Weights of a small mixture-of-experts language model, trained from scratch on English Wikipedia.
Training: 506M tokens, 7723 steps.
Below are experts of layer 6 (counted from 0) of a mixture-of-experts language model. Rows are named router (the router's row for the expert), down (a neuron's output weights, with its number) and show model dimensions 256-319. Each number is 500 + 25 x the weight over its row's rms, rounded and kept within 0 to 999. Numbers have three digits each.
After each expert's rows: a language model's description of what the expert responds to. This comes from a sample of Wikipedia text that the model never trained on.

# expert 24
router:519546475517503522580453511482479490460452502507467478511527533511504505500514473507527493511529542497470494497466490502529455508520534537511511480498484490470518504543533510470476470501527501
down0:535483479536501532480458464479474522516496492498464530504516489491499516517491483511448516482525520438495453466463496513500521516545482489453484506458524526496483449468497524515517478483474525
down1:540519467529492531538492509497516463502447503489472457488556502493503524525538499486503464469502495478507491493463471526507446465523515485481505473472481492491485522537504454493482474523504466
down2:460496522510533481477528559538494504477495489538495524482515486466516482524519500518505502505468487500450525472527514515430514497507469485531519538570516508483493515473518511507493482490515468
down3:481505491516503487521494503442463462513496476459478430503497526491504536486472511511469496486495485507494480525460438455530470502476484491528484492470468449555539500535495543505519541496507519
down4:524474495529537442455493563522528498520496532485499507516463528557480445497507469504529515481460495506483491511533540514492494455462488507507481507482456544471529517491501465473479493486525464
down5:496488525509539481512541489527508435491485517473494463488484513500450499507466482491499536490516565507489497488434501462504552511525490529490493514454494537510485510488504487521531491461456494
down6:539541507515528484494525526496457484465500475511499517473493482477558522474531449498483469470510493460474470479499498469520467515505516541477519458541523501451537508548502517507502491499484489
down7:519488490526484544510510453496503491500436537496490500470543503463493484492476486509519489487549540533493487542474483508496465458504498521467496455434470516515493478492529473518515473500494475
down8:489481469535505492500443472492513471496499538533491503502454528495504516486487470538463555475521507495528490543462473519441522482482469554487476475467497552470526503473497524507532498496491499
down9:531523517551479536508496470524551501501500494505499522520515468509541497473506481502502477463489519495491475481513445519506459477497526496495517466483468540473488485492514522495500506502522482
down10:530535535469534474521481476519471506504511492469502509484497474444506516532509510500499549463500495527464485504505462495490530535539473526480513446482522520516490501503467493503528501557508495
down11:504534521510529505523442506519480524496482492490504464469522546500528476503532525488522529441531484490500525510497493523490498446518514504530484487452515474505554519529514516495488494472469508
down12:514496505487539490555496492501535478473478482478492471483529487502496506509483481547546476537523495466471557502504465503490505478513575470511494474550476470561462507504513492525483509518490501
down13:487503481502547479475492537464519535535497529532480486521514544502499528520515507525496489500487470511548502520545503532492496432476551536521520478502460478487494513511465497484476526475517456
down14:505521539530540479521493496515490509500513465484536493445477510514523477501537500538510515517481473481494493493451462491467488495492529500505512465489538529450451482522512542485512516521501507
down15:513483519455525493481532514546537519489476482507512476495491487495539490474540482526491467521499470499520514491533504510454490483500548499522507493556518469493500504523496498483545495495438512
down16:527490528500484508497508479469486497512482501518524486477473481510541529502508500468550513510503492559492516492497531412496504509505499505484471516466479504494537502525446493512473522473484472
down17:471485457529459493489489486467467487512589488489473499512486494522492479518469480490468484509496492528500477464482500523509528459530495509464528511540483456511516488540470504519485547483514481
down18:497481523496524524510511514508493489502532476530536487498536497480527518516507533515490486490521477456505499493488475569510478506508503513487515532516538489525515461529493545540491480507528501
down19:486453516490514491511469496512484517491460505514528508456507481465517494485542487559527508535533488491489440505486477451494520539514455486502483508511524527503497487485510482496523522501495493
down20:503514512478514521481513478506534517456513485479495531476493464501519501504476507502573502541532497524473492521529479459522510508500533502479494501526516481485486499497473473547490469545476532
down21:505504503490532514535533513494506503487503498513542487452498493517501483526553474501469422496505500463484547522501515513492489493522524526516498471495531533512443535482544512503495481476519493
down22:557519476478503502477461473486521532489465538498512519518547501511480505517525485502487538465482568494487498480529437482522541517524513482497538491513501509486478516486506507505456503549474464
down23:497483492545477500488531488491505467465482516485484493490452520503497496496481441492510490479497501459491506432503507509482512500454496479468546519518479511469512521521510490502518502474469481
down24:514473501497504488468543490499497536484499520511527501479477476506512474529521525480490461528496464505531495498477488507507512513521511471507494468520479493531497513476457474513467502486515515
down25:519480524503513492519487487509530474517512498510510510472446472471493509524463463447466485553504537517510469505525473514450503543506503475448530474475494464522475472492502506514520504541540468
down26:524523567519464507493540526504507493509527504460528505482511476463487484529439470426469537496530502509504483519553497489497520485485452506550476460498545480490537504496471496514465491488511504
What it handles: Adjectives and nouns describing material, shape or colour of buildings and objects, such as stone, brick, white, square, rectangular.

# expert 19
router:508538513487480547487513491499562527496475521476499517511494496489539493452472471492511499548556572530472457517502453449475491498522481492522487514473503501526525550506530474497494490517483490
down0:522497450501518525484540530509514497562484508516481484524545523504475537528505506458486459489525462515519470470501495511498513498505456479526499496513489505486510481551498504466427498476505483
down1:481524479552496480530485514470518512477503463484460532472430506520480478498497455511521510468510495502489505516483465537524492492493502508453478505497478490515492508501547495511530498465489479
down2:509497503471497459470520521518521499489514514482508465490479545445468483455458508475471516459476483481520508549498488536508508498531486524532491475532517501509525492510420529504496518458547488
down3:516531494518491490520520509464490475503475500508474520479503505532544483479478448520520474499519472501507498500515498577511520506461509511517490456469489566465470493507546511483459470472498475
down4:480491507494469477515532519499504527522544501490481488476466490514510468485476490494563532505505479504478530521539452511481512524541529507468507461474506504503479514473483478480500528504515547
down5:475550529513512517517513497496522552481482504483470500489453456494495449512483467504482530486492524523508512498548487496546468484456542508488536466475515526481455495519444535494523550483505539
down6:517482494513470534458506505536489509485500535497486488507490516532499493507495490462505473476526501473505509477465508523566450493504507501510519525508514495459470539492528480486476521513507548
down7:521526483512564480492495447492522493488473538473505526487547481474470518469459470496471498525531519455521504533496469505510523488468538480531496537509489517522511496428487477494492504496488537
down8:475495508517508500490501515490500500492492503486488507486519483482499494521511484488501497512464520558490516521515485550515487487472465500527527521510514518506465500514494468492528490501551507
down9:560497550533491504499551490457502489533487485498456471507478511480494463475493519523495502516482482501491475487465511483468511478503534512525536563483520482510457505524459525510503541533484536
down10:504501511497509455523514482424493524558535517548505529479507496469522496507485492504469446497498507499476490538518514498494503493535492464521500482513501480540498478503482524507523504499514484
down11:503510522523510541467500492541516502516450471522427522471465529495477502488512521516479510530500497496497471511511496459485497429469524472493475469504491494519540489515510476458481443503510513
down12:526480462460528474475473532521489536484472530515540505508501500496531521520508460435529500515545500505496487481505486557486529477489502507514512548497482490479498492492482476503482507540489514
down13:493551510502488479482524494520534504517527485512502504491461495451526457499501512476495517513537483448493496480501517519510552517500496507493492475466511537506516487497504496474514526516512472
down14:486484523520523510479464497530484515505487488486509455545496500512529484536562519496496515499459479447453555482515494510474509519504511491479494466498473505492490499434470511508553525484519481
down15:503536506526537491482501504453485516516509412484477519496465521530479478514525533539516503462454469494483491500464530527501495519501501531516494519515510506530482528466495514521513539491475511
down16:486516521482449405491477537462470483525494482478491503504511525512503482484501508511517539528511492509469493530527523499475524458504426528492514483476502512514511518500548468496524499476494465
down17:502480461497511468504500518488502496457517518516508506511548516525511515524480463455530508523519494499516485479544465554488491493462474494533521480513488497440481491524503504481458551495480483
down18:516521549519487499474504502499509484479514507476462463443506508547410517481521545550531530520474506491489515524503502498509497466488513511500534469497533501505510554530473511476543502496540518
down19:493530522478524487506462502525494555517507475465534512427477469498507450485532503564549497485512503463526516513504488541534509479523537502482481517488516521554493515485456504493514517519489551
down20:498475464500510521500501530490503487506520471492526465490483485498544476527486485471526470509515511490509489465493487531501515477495496514532514501509463490513464517520523539459505553468542519
down21:486482474516529506489461482496521477481518517494476516466435508531461476499512518529450478487491516480504509543465528512513500502500504467508475460494511533499542514479499518492501459554530513
down22:524486514514491501503525506546505485467491501509480470536506487460496529500535481419488505531529515495507504515541483499467513478537442497528522478555486515520457496486508485497464493519517495
down23:479484498495484509518503525472491478493496471484547476519516534519539533463474477509500511477538545469530520527477471479511519513532508530474457533490502492495519493543538479504478461475471497
down24:511524524556479494535484538512519523493535536468499491504502500511504467480500453485460509523555546469508485528493504518517481510485546499468483552484465493522512518528588522478534497505536464
down25:520452484547502548497510495478480462423522514534530490528529508454547558486531521484477526499486513507516519516537468457478502478557438497482500469513482478502510534494482454468489493526521495
down26:490492559502514473504515492483450460509550462545439511517551516515502485493513537467514529436459477510499497481512553473489522485498504482503478505502514500517462514504470492483466499480512481
What it handles: Object pronouns and particles right after verbs, such as giving him, lay out, lining up, also due, able, and predicate nouns.

# expert 37
router:534541490533486534510508532475471501509481544506528476517511518539485486523545521514490475504503524483522484505470495529495531496497454505514529496499489479472501505460531502526470501439491541
down0:472518469458482535462502482528528505522485491581504474444548491446477537464571498477505499517469492486462482525529537472509475498529527495455509465513501479502454500535516495509517492552521491
down1:500520528482463448465502478497498500493475488467494488456485510522509460524471521504482504569485517552502474473503464479535517488493508523510531517502461494506520471458516484493462467500528502
down2:542514508547488513533495505521493523473524491484504487490484485506509549488523493520545520472512467510475520489482507509467511506497503479514497508504518514496497527507474494504489454548461511
down3:505507531522479529468466498469476496459497492502496488489521513482531468520481508502469511518490486481520476500542480487522501509447557484489467494497507479498516510518460572526470489476488484
down4:486497484466464524508497512540529490540516544447531502496531513541499507516531506509500516478537517493444490504476470463549488501558508481468525478484524496481457505501510462516510506478495500
down5:515524496530516486552497482503480526521468547502510492521506526483498553481516500500473496531482512533531459538458474477542515531529494492453502554483541438528517524469461494561466462514499509
down6:579518531526470484489503533460513516512471522554539509492497467493480457481468493532531527480536514523482479516479499467512545538503496512521497478508472493469472493511482462525496519500437515
down7:521533487518509479525524484507494510489498508531511524515465551516514505471500505482483459514515485495520518516468485548515509463504488540473453463440505490505510481531466480490518515534479545
down8:498569492497482536525516488514551535451550509495489476520479460502521507529482509469523525518481538469511477512498496516538452538434484498506501455503483494428506496487531486514507515524557515
down9:551500481500492483490529502516466520516498489524530430526495491531521523497477483492516516492504512502504516517542473522491492473496464500518461496468482504515564486495511455477508540522508465
down10:539551526527482483478520483473500503543473523497483515479444496558497500529518492521464526490501523491496537473484504543515529523493533483519534508484514541478539498544463496454482475562478486
down11:512447539471476502480536472494528453484478481540500507480485470509495545497443505507515493522461495463537515499497500560487467440465501499515514517449497478548488492516502513495520556494488524
down12:475479513484485453507489426503471471497506467492486508483549505484552485515502506522551534465538477520468498517471473497500527537482491548511493529539489460528505508495498502521489492506505499
down13:518557467481512495494488524492507484505532511503483474496441542489498491565542494448480487515505449445536516447518490495517517447503501516467493485512497472500519516486553493486502494490503504
down14:480517474518460504498531471491471549501497500477473462456536532476482498526489514482492479511512492495499540535521482460503517540473494485483497522483514497489486471503504547499498483510478494
down15:544550483456423461516514503521473526509495523450504513514520539537515476509468504499511534525513454509463508461480470501508546510530517478513528493488500520442544515478481469518466470519501466
down16:551482500451520470506516486483496495500482512493457487491510530493467473494499473491464467508487532458507515487469524488494477471527477541452498529471513488492511461456509483468475545471518532
down17:488498473503507498513507494469474498511544448450465448502527520506492472525506465552498537516476515493514508493472521487514443461530537492491520505476496504509508520508447518509523498524477466
down18:497516519524515524509502493452503507488499531552526480501483475520513501500476525548502500507524495500492504481517490507488534506507485464540507536509523510516524476473483472468476477508530457
down19:487487515479514520485518475485471553506477529496508480494540535483514473515499540500539520515485513508532556542525467459484496512517512475518497483492525510469525503470478497461545532463505456
down20:494491460475506491532501528510485541482469503508515510526484485501524473494494538470547495479532512493494468465474509521485470461492484507509488535491499514482498488526530469539491440461529511
down21:480511509532508436541456485550493520566525434510525506483495497492561543504483549549548501477514511497474500542477497501507536491500534514481478507546523497433479470553519519493520456505473476
down22:460515517489514548526470459470550511495514506491445474487540506546496510482509512487500489511542524513508490510464482495511523555441533499523485525486536443508446466483513495508465472486482518
down23:514523492481530494516481468503466519531497536487517446482509516520496514484491506477475519530463484467460529474499485477508507514451496489520492521529490492492482479491479525535524469544483491
down24:458514461467494464468523530510520492517503532512491434516498469503493487514469495444489524514485459520514462489501514495460440472517537523508507507509516551515518465522548510448494503485477527
down25:522449489544523505523496542493495494534491527478519493518489494506461502567466528505479473547507514529498488470489495531432514482492514478526501486533513486510479494481501501522481525494454506
down26:478474550467503508452531497502548509510511471531470551521476463512515545503511497493520499509472479519486501489532529522530507543446550471484531465508501535478483454474518505476508497495521529
What it handles: Word pieces inside short quoted glosses, titles and foreign words, including the apostrophe in French l', and accented letters like ā, ē.

# expert 41
router:504571534529486503467501481493512535497504476472517520511486526513529503518505497427499480466525475478500497501467555476494494530505471563511516523478468523518462485526508504476500472541511510
down0:511505492533493461500492508506494488525510502518531543514478512509482512504468494503519475490496531505537478493494519517509461555516503532477446483495471500490553512518506524530506505490493482
down1:518484550539497543484486517516473477490507507512525541504537504500487513523559496527489495501460505489489504526492528511503501545513531467523527496536517541528542489543485524480514492495486525
down2:503519514521556490499558501500458518503564531495473488509500492483493515555502493484456519480519542510442576506514457480531496488479482498495501508505493511490463530452515515571464496520516508
down3:504474519486508498497571495527503510492490528547552503546489500499497494552521495484536497552509499472457511478511528444509455518475463512512516531524535507486474449480475537539501457546508483
down4:483488496474482529484476485523521483486497461555503493510502512454504498524543527508508536507456493540528522519497530477510512498495490521442506517495534491512532524466512526488530528493524472
down5:505472519503489492461520526483474540509543501461489482502482506505470502494492495487510510495549487529473558477544490505491490440520553485508533481513488505531469467535498490494485537515494460
down6:521537517470515501502524497476513472478444520504520454487498479474506555520534497511494541489529543480500521521510463527479482547489541554464491529481504482508507504472507479484494528501462456
down7:499508482512498484531530497508488456526532521441487489460514473501508449518481494497472513501540486479502529507521495514518497516443519498486530506520514505497463554451519519483468449536512516
down8:488487448452515458512510472502444470472501471486494501464514460482482523483539515557469508538476506475516492526520542506462488518494437537484521530502490498489475525451507467513492517507481529
down9:549457507529524550486502501536490534482473470525510450513493497489510481544473573520515486481513499502513495434503517518480479457491488483488483508558472534499459474465490502451457525513507449
down10:499543489543471499530493482523447484486534506530531517532473536488501566520504497493474480484507507449529497439469490518517488514459467523448518481477500489447484512504523500503462506505511531
down11:472473506463516462473515515471517514517512508515462511495522512553495511466464481459491492487524484514472522479521470558486515445522498527534516527527547558525479507534486509506458535471463461
down12:489528500506474516497492458519479499466516507503507524520492518516501488485473479480495501503503498464492492476515529534488502493448452527468510511480487525512488525490510461473519523509502527
down13:482497453544544541469483541495472469518475503524519487472541452437492463492538513511496487480503481471500450485516563515499478481525542498497463507527455474523513466503537502495508510503486488
down14:457467521530482498469476476501491458521496477531535512488505549475512502508476463541535475531486471462512551500544527509508498477522482476439485526500518524474522528501496486488504522509464531
down15:517479528481458500508520478537539494527484531428511447488469460496497516467489466520473512473515528515464501516500501510494485507517502464507491519510496511537557461460482466512502513473454484
down16:497519532492479487523503467536492460501525496500487456498467495499528514458536455482505491461539515517531471517495535527523485463460503510457471510461513528505523483477470508522508549504498484
down17:483487478480517517505540473534459511494520521506458440484489490514534487533467530531505496503521504515513523532496530475480514553499480484507504496469484513478453479468483506484485504544540515
down18:541522540480548501481511493494504504491512545542549537493486512499482540485515545475480482477497532498508535519472509502486445487483493470488464492469485503518498518500516481477486493484495538
down19:477480475482497507494533519466482478483483536475487489519494479538503520483477514453477483493500538537464495511535518499505480532475490506504512499514503539491476486461509441493500462476467529
down20:527506458504505507467498530489509481518493479545538507492472531501495467495501527500501517504469482558477512480480532498514547485482507454507522482544498477487478464509514489504477456503521501
down21:487486477498502499528505494496516507458506474457496485463447508488486488479491540512473497526513463508497475553474485457529514547508460548481497477513479523517491511464495483537509516510540471
down22:464509494500496491499490529503474488498510491545436429472472443492524503508517486483511489516499513505524455498473483489515518521480465536507510516500530486514530520507491530498518515505481490
down23:513519496501496474508502504478470521485502505439519507508470479490508465476513532474489526495510491506523503472507545506490459480486498502483520510567469492525450525482515485476521510498515479
down24:480512538586510481513511449484456511514522524522520490523480549510524502534482531492509495509461519517479509546517528515487497470501485481512501517544482500498469534496477481510471496545468460
down25:518469512507490491474488549471531495512517533508482497511493508527468531530528490515459460507449529495473549484489508480493474464491504488500493533522476509531483488458516475479480508505508475
down26:489520487525497470521512513518482522542475529492535541501544508487491525489512525489448482465538493473505549523477486501530491511485485486485490487533457518505468513476508496507496459522479493
What it handles: Capitalized nouns inside names of awards, societies, institutes and titles, e.g. Women, Society, Awards, Institute, Spirit.

# expert 18
router:487449415455503481495510492503465468511529497514529485511451478494518487531551492433456468476469497529499506487508506526476522476536492481502518514508512494514505486495510556483502479455484528
down0:472507511492550444525512506480475540486519493504522503478482533495516513527481490508471466509487490513491506491505500517502493498485529481498477466493550507510468475482501475510518436473533523
down1:489545486495495498530505515476495539491444510516499500438497489471492482505512495489494530526561506524485515519507502517546507517530480508496521470436549554461542519494529500503496475508529498
down2:477558539515436542485506528505512537485517498504459527469523436513498514436519450509499514515497507529494463496538478507491526520468531452492527491543551479471433473495493514460520443480468529
down3:480569429507508480523470453476483525497568529494473514499497472506493531519497487458544490480506499493445527477495485509466432506501529495492515502499517539469472517481507477501525425506497517
down4:517484502472517459514467515492495476519517522477505510497497449491540497511539511454473493531487474443466501479533489515461489477506505486499522515528475542514474534508496498477519506485433517
down5:508556515505513487482563511470517464538528533502457507524505512498503445484455525483519512524515506512420483478465494486513524514450497527460528502495513499484484515514500530508527512518568461
down6:489508545509483522503459505506489516446470489507485480456506520491543487481505516516537509521537464485500458470509522481499493536499477502480489495479538496519513527511492466489464511488491506
down7:499452485518477488507519495524517505481485496513486510528544524464461509474519498527488498478434509538539484495505477486474497534483497485502499501512465535500496473504498529528499482479531479
down8:472462509506516433476501469530498490519505503545479484520482536503486495563492505514502476506453443484539485486475493513527498538485499488522507485485444483483481406509522515498525523503545518
down9:488489500487536533461485487540451496495520463485505511489464495515519464468474515514536482496492495483469533470495521498526496442518509487481517499493457505471526474501485506510476529507504451
down10:530498501460481493486500492525516515439473516528517498484505465448496482465523473555502466506489504521533478480491495498470496505527492533542506564496519481532484492473494474499545495509487520
down11:502495503475512471515475508459505489508447491540482495472540506488495533504442535449525491472519538508478487506478489492512519482517473513522507509516515496484504494474505458473474525503533494
down12:505520475544477509503523539493462505448493509558457514474499451543500510479520517490472471472474515525549500515486510470515480486510466524474488498465492537483463536523499507549537487508531536
down13:488455446523510460512530475507485512510546499501484470474506521520488473520529498555438502478550488520489506529484492492498504485483479521491525497514495477513508500504509459511516510518549498
down14:518503570523494464531513490539511488413516455482487504530460473487465495472507512509481535489507541486513540517491536524518510516478527515425519502490520509508502516471440537513485489435512536
down15:500483512471483521508497496487478528505488504532536473529482478500525504498509493446519480560541519506506501504491488465455493514528482521460505491524491482493510498506479506504503528497520500
down16:479515489448480488532466461453507488496570504463488495430534528449509543508492523463485494451490514495529489490491478516470508533492509524519516498490515530548515505509490476507482491501464521
down17:536475503531507508491508505503503513441463494545529503578514434516492505531510491520492497495470500568494487493546486511480495493528498486503492547516498485485470475469497534507439492504506522
down18:511519519534504494472516513487492488505480516502486506482528532494506459474470537473539515522512503515491463486495506505517489488463531495500487483512475492484509500521549508580499500521509489
down19:488472476483503460514481468509503462544473534491501544445520498501515508464493524504521509500551462489501523536471516498486499445516493514542485489512483497527536504480504520510500491493462496
down20:522493579514528490454496521483466454524484459501506502537529476506486487465479516523439504520553481471467501495501510511481468483483530496488490435515491472496495482488526524480512491502487485
down21:480418510467532522515468501530500499480499484516496521495493499495471499476508525533488531490499512501464491557457504464509498540488474485505515516470515508488483483505471561526500521539495532
down22:525506503489521494496476461457484511481496516484518552518468434473519492507504509507545521499490473445488503478529486517495459444519513511518489494508481479461485481488496527475480490515450480
down23:468534496534528474498513466481519504515557519488483509492483509498529488474458476515509482480508491498499511480498518490520456524535482519496478501489554556464509469535468490504495501520458519
down24:499506491510475481492466526531503565473468507485489500461515489505507449467491505501523545514531505482505516516527483507490476491483530493501453551507484489502492505482493502510464505503509503
down25:507598513523495426557462506502485501482536487527485481491472468472517507495520504465499498508527487527469515516499497493479479537509518513440538523500535483472505484524467505522503461488510528
down26:501511455506499515497541559525514507514495494477486486489498473455508505532457510517496502495466496500503480512439485506511542473483485509514483505502491470523534487479511505529522500551490486
What it handles: Conjunctions joining verb phrases, places or names in narrative, mostly and, also but, or, ampersand and then.

# expert 43
router:485526523512470510495473480472522506430494491506498533500484517504512538508495459468540497471500537522525492497518527506475485540505534493497508510524462516516499495503522505454536480526514506
down0:524485502542492461496509501508474492475528489479494461506476510485516466495505509469511493517508578549493516453473529469528497508502472501496505493529468491525495490492488499465553474514502485
down1:443491522558495464510519526486523495518508488512489532501474477501473525514503486528504497531476526483467531461489491501502499491512473516486469514499494502515472507491501472492514541500503453
down2:481492511466489489494519467535488475467505507539497462480544446499487504477495526545516502511502491471507527509504531505501512435524484494498481460475499561514472468519463511505525516497499448
down3:535444492472531531507471487491492544566501450505531522528548535488523444509455509478519479456483480498493450521476487479490504468509510494481511503514493508496537538530474525508487514463466509
down4:542498513482506478553503503502468493457537474493498523493506507525525529480525557525509508478534517454527482518532523469502510489492497534473518497480492499509520546514513558500513492482534510
down5:500488482504529520481512492510509484533506526516505534485529485494481499505484510472494512562493544499503529489451464501516570530493464494527503477521507479481510482433515522545484524510504504
down6:480480463510527502532522508501496497520498491470478518468508501502484532546515489528510460523468468497423556485471514512527519465479459487489500503560507493484530511496539439484463455496497503
down7:494487502511494471496501541498544516522517525482527494498508481498536475508529474500519531522460506502465527473499490532503496490527461525544510540490526506515513513477453490481501474499496489
down8:487483516519490492467540522502458433495507492540524540520537476487489481502547518502528519472478477516460492513507520529533493481456467510516512539522506512507497471567492510493517514515525500
down9:519485482481552481496467504502488507543555487477483508541482544504491532504493520540508504521464469516483503531464471520446503469532490510476498561524522556520521481494473475501484486490504521
down10:460515478496479468506484532493449540504463490511500477485483521509505522515532515462510531489544493502542524485530516485490508535516541479512533454496490481535543511515498471496514492539511507
down11:491495486527516518487431485526515485512522501523462524494492546500463451515471545486481517527537512494471497493496513516469465468486500525494482504430511528512528526506471530499475527487535542
down12:521513548492511474498512516526479504509535509502490552464479511487478525517519493471502488450482500547510494514495473547500479548491483489488489535492473502494514515512507504515507509486566461
down13:505489474523480530457522509489505528518493505483490488513511495544459521518537566501536471499461473495500488467507534498525484526501517476513530496527513510485487470504514487536510472485486453
down14:507513501471523519522512449474534497517511542501476505524497500506511494473538514483510480526523505504519550519496523484510518506521514502454471521472487516507515466482484508565491507498500476
down15:508538518518492493521477496475488500504470490466481531519478528523508550473501505470516506509538552474512517513460510475508493462501517518521464511519495495514486543493480473501525543489450521
down16:483502503529486510476510505526485535475515518505499518473471508500507575491525523463483468489501496468478493492500507541495515526531496504522533470483540496506499550516510449462553488492487470
down17:526508498489482513485444489472481492480534516486519517475502485469452497482540537491507496500487493495499501495531514472506484576491476478521495505510533465497503521475534513497467485511530526
down18:469516517490502505510531513517513535512530518497498539481532480530481522461487499491511483515484497498499483532540528510489469505505485526480527490520518544462497486496543528522468508518552535
down19:470524477526457491500501525505533504476485536477520496549479473518527502525493502468463473521454477487494478516522527480480488527504501462543524510524491512520568565510522474499516520522494485
down20:500488514495542501508509446480533504529534482500475494524492523466516536466483508526499460484540497485517508505514505485519489548498508513519494490478482510526534532516510515528486534499487483
down21:477542475530482515533553518497455537464472488487468545481488510485510546472478526509484474464514500485480524510508517461508471506518461460504501428483505506534496500510515536538520479497491504
down22:520496494495496458460501516491519516466514519498485474534506462504500493536545458494578468461493482528509518452499494494540568474507467503550510472482490465486493499498539542500521454537496465
down23:476494544501445461529541491525468513464516508455536437496465483480510489497513526504521451453513505509459459490464482496481520513487514510483525472565480493495510479526520470523484501524538494
down24:542532527494499529458479495507503524457505493509520500513512479509516462488555564476505491493438458510493478467517496541519486503522460490567477536498509476474505490529485467454491500515462500
down25:512485501517489470510502479498490475537478490510504506531501494467537513490512476542480542483534512479505508528466516481492480483516487517558508523503534501494484465562452525516478521506474500
down26:495541502542529428496529499523479515545514560488460517504504507507480468503471510468496496525544491509463516516517492464522524519509473523516499489469480491492488494472505510534462534506519512
What it handles: Cities, regions and place-name parts in locations and institution names, e.g. London, York, Melbourne, Cologne, Street, Museum, -ville.

# expert 54
router:519455480536460483512503513547487519498461478492476471493539504512517486488546492516477479469561551550489488496509509503506529552508534476507485523513505474509508519481558506493447516507500502
down0:526528520499503500494503498474470496479505486503475573436515534489498542475519495508503488509508465482447495509512507480529468495510519527450501497511514511552503526510522501529481495477496464
down1:510477492482504479510488495479502493496498505491519541502541493483545516525509537506460521494506485520459483477455488454513483494495504539491477512540527524485488573497510483515514471515498476
down2:509445522494531481532454474483547481512504494472479516478483526505487514525531476519506510499524512492511508528479506503500510484536535465489498500526466493529519459503513477531522513470487484
down3:489519530497524476524516478531455491497504478542498505512500524488491531496500559532469482485485508534470480503460520486453507503487479486506503486511489469539550488470464486485490452529517491
down4:500508503489495515499545500476504533495478443530465569470511521506488505476508502503528475449507505528470473558464533515506470480523498508511503505543462516549524504499480477508532505471485503
down5:507498502490477501507520506465507498490525520505528500504495465466474544480519473486525520508515517489526485450470481545510508494479471533497530494465484521505448499494491508482509520493500481
down6:476476490472517459529489503541499515493551538503499451475487508501478500477576456509500495540492513479490543509497506487503546512528512534508497522499489512469461515510474447485489447521473463
down7:510529517464520470493479493482497513502495502502470481510455515503513487479439497477530519496547507505488468498497496477489506480506461482530527465450471476525501439474492529461528502573541508
down8:512490545493528505552472506464540466495438479511465552480470509488482506477551484484506461518501490447528488530513489541536519473522473524529477519491503479462521499484512527493508540464501462
down9:494503504497492483523512472529485510507477510501522521467577482479541507496510513546476448486477517496516479558498484493490526498510485490476471500506518507552505520464501492514524453504485490
down10:508465507501519480474538523504522529493510488445508493503500501484517507494495494502522508494504532547510481486487506466518483493495518471525468548527514519495490507462472474496444499494554504
down11:473530490534477505537515517504525498512475487452465531537531503489461511515498499529508522521508528509494468501518473535493508506477496501515496527531524512497520517467503509557489497555497568
down12:519509528475528530504499485463487526499509540519509488476538504492513489522503484512515513490520530486476513499528457486495508519496538446470486470536511458502480478486474477518466494500502450
down13:530490502524474498492500541478508499480520521485497506488501504487517459459491504485520539481540497513526474487524481484459511479523513511582490506471502467513521483497495540497495486490542473
down14:506542484484481481474505514515502468488504529529503526455516507470463491491549484480489554512472474486489515548514522462507443495486523502489507504519489515435537511549504478488484435502470505
down15:554535488481495532534507469463482543487427518499526526500510498519502478515487492510532492489524508454531479471534488480511522530519510499508457500504515491468499527495515552519503459492463519
down16:520480522538499510511467466504468483537504480473520496492519503504503471511478499538525517501544475498534510495529507519505472520487496510495503499507487504483517454511540506515519467495541495
down17:520623547509500503496482508483532522505513489510483533496543475506545485526500486469535451483460485576532539517489534478501445561463519438477479508508510506529515489493496523495475517544473515
down18:448553522505505515495522484491513491525513519510519539500487514516490474500520478516512479503459498528464510507501466541485482500485515448487494516521497489488494485493475502456491494533459520
down19:489442493443530525495541526488531497514499538509496542519510486468474483472516519508496514496461511485496482471467504502525505498529530518502496502493482529549502490526534499541460475463520490
down20:499474516486504463483506509485499510507511465494443504484553500522461501542514546513492495500504493496494515502496515458484493492545501497491484509536525491508532489480507465549470514485496500
down21:519511553488565513524534467521533511529518503522462470490525511483505497495518466536485482529533527558502502499523482493499504482484509502498550515516504517525499443482460544478509517552537523
down22:496473505526513483514507512511561467462509484457496523456468456535506510527517477511494511473506535516515523505485497461513497486505484485498458471506509520490537463473490510509513516546458502
down23:505474461471472486517511496526480510536496509494471454495496474514493499516510521532481549439483497486527473514514435528499515495518481465487491495497501485509509499541525523466502527481516499
down24:432509481533498481519508507485506486487493534497527476473456477484486534488547532473461512494471466471476475509539510500482502532475512525510495502537472535479526509510533500509466494478533483
down25:524497532497574498544486462491453533489513495524501495510514528469552544524529485513498493502545476562501490504504512516480495485547478524518479532481499500513498466489506499489537480516503486
down26:548528541518524483520484465500508483516520484525467546539464531506511467494474485506538467498552531509493500516520493448488453509475502514506472525514495520546514531484474544504510500509522487
What it handles: Colons and semicolons ending list introductions or labels, and final pieces of foreign or Latin words, such as rondon-i, attach-é.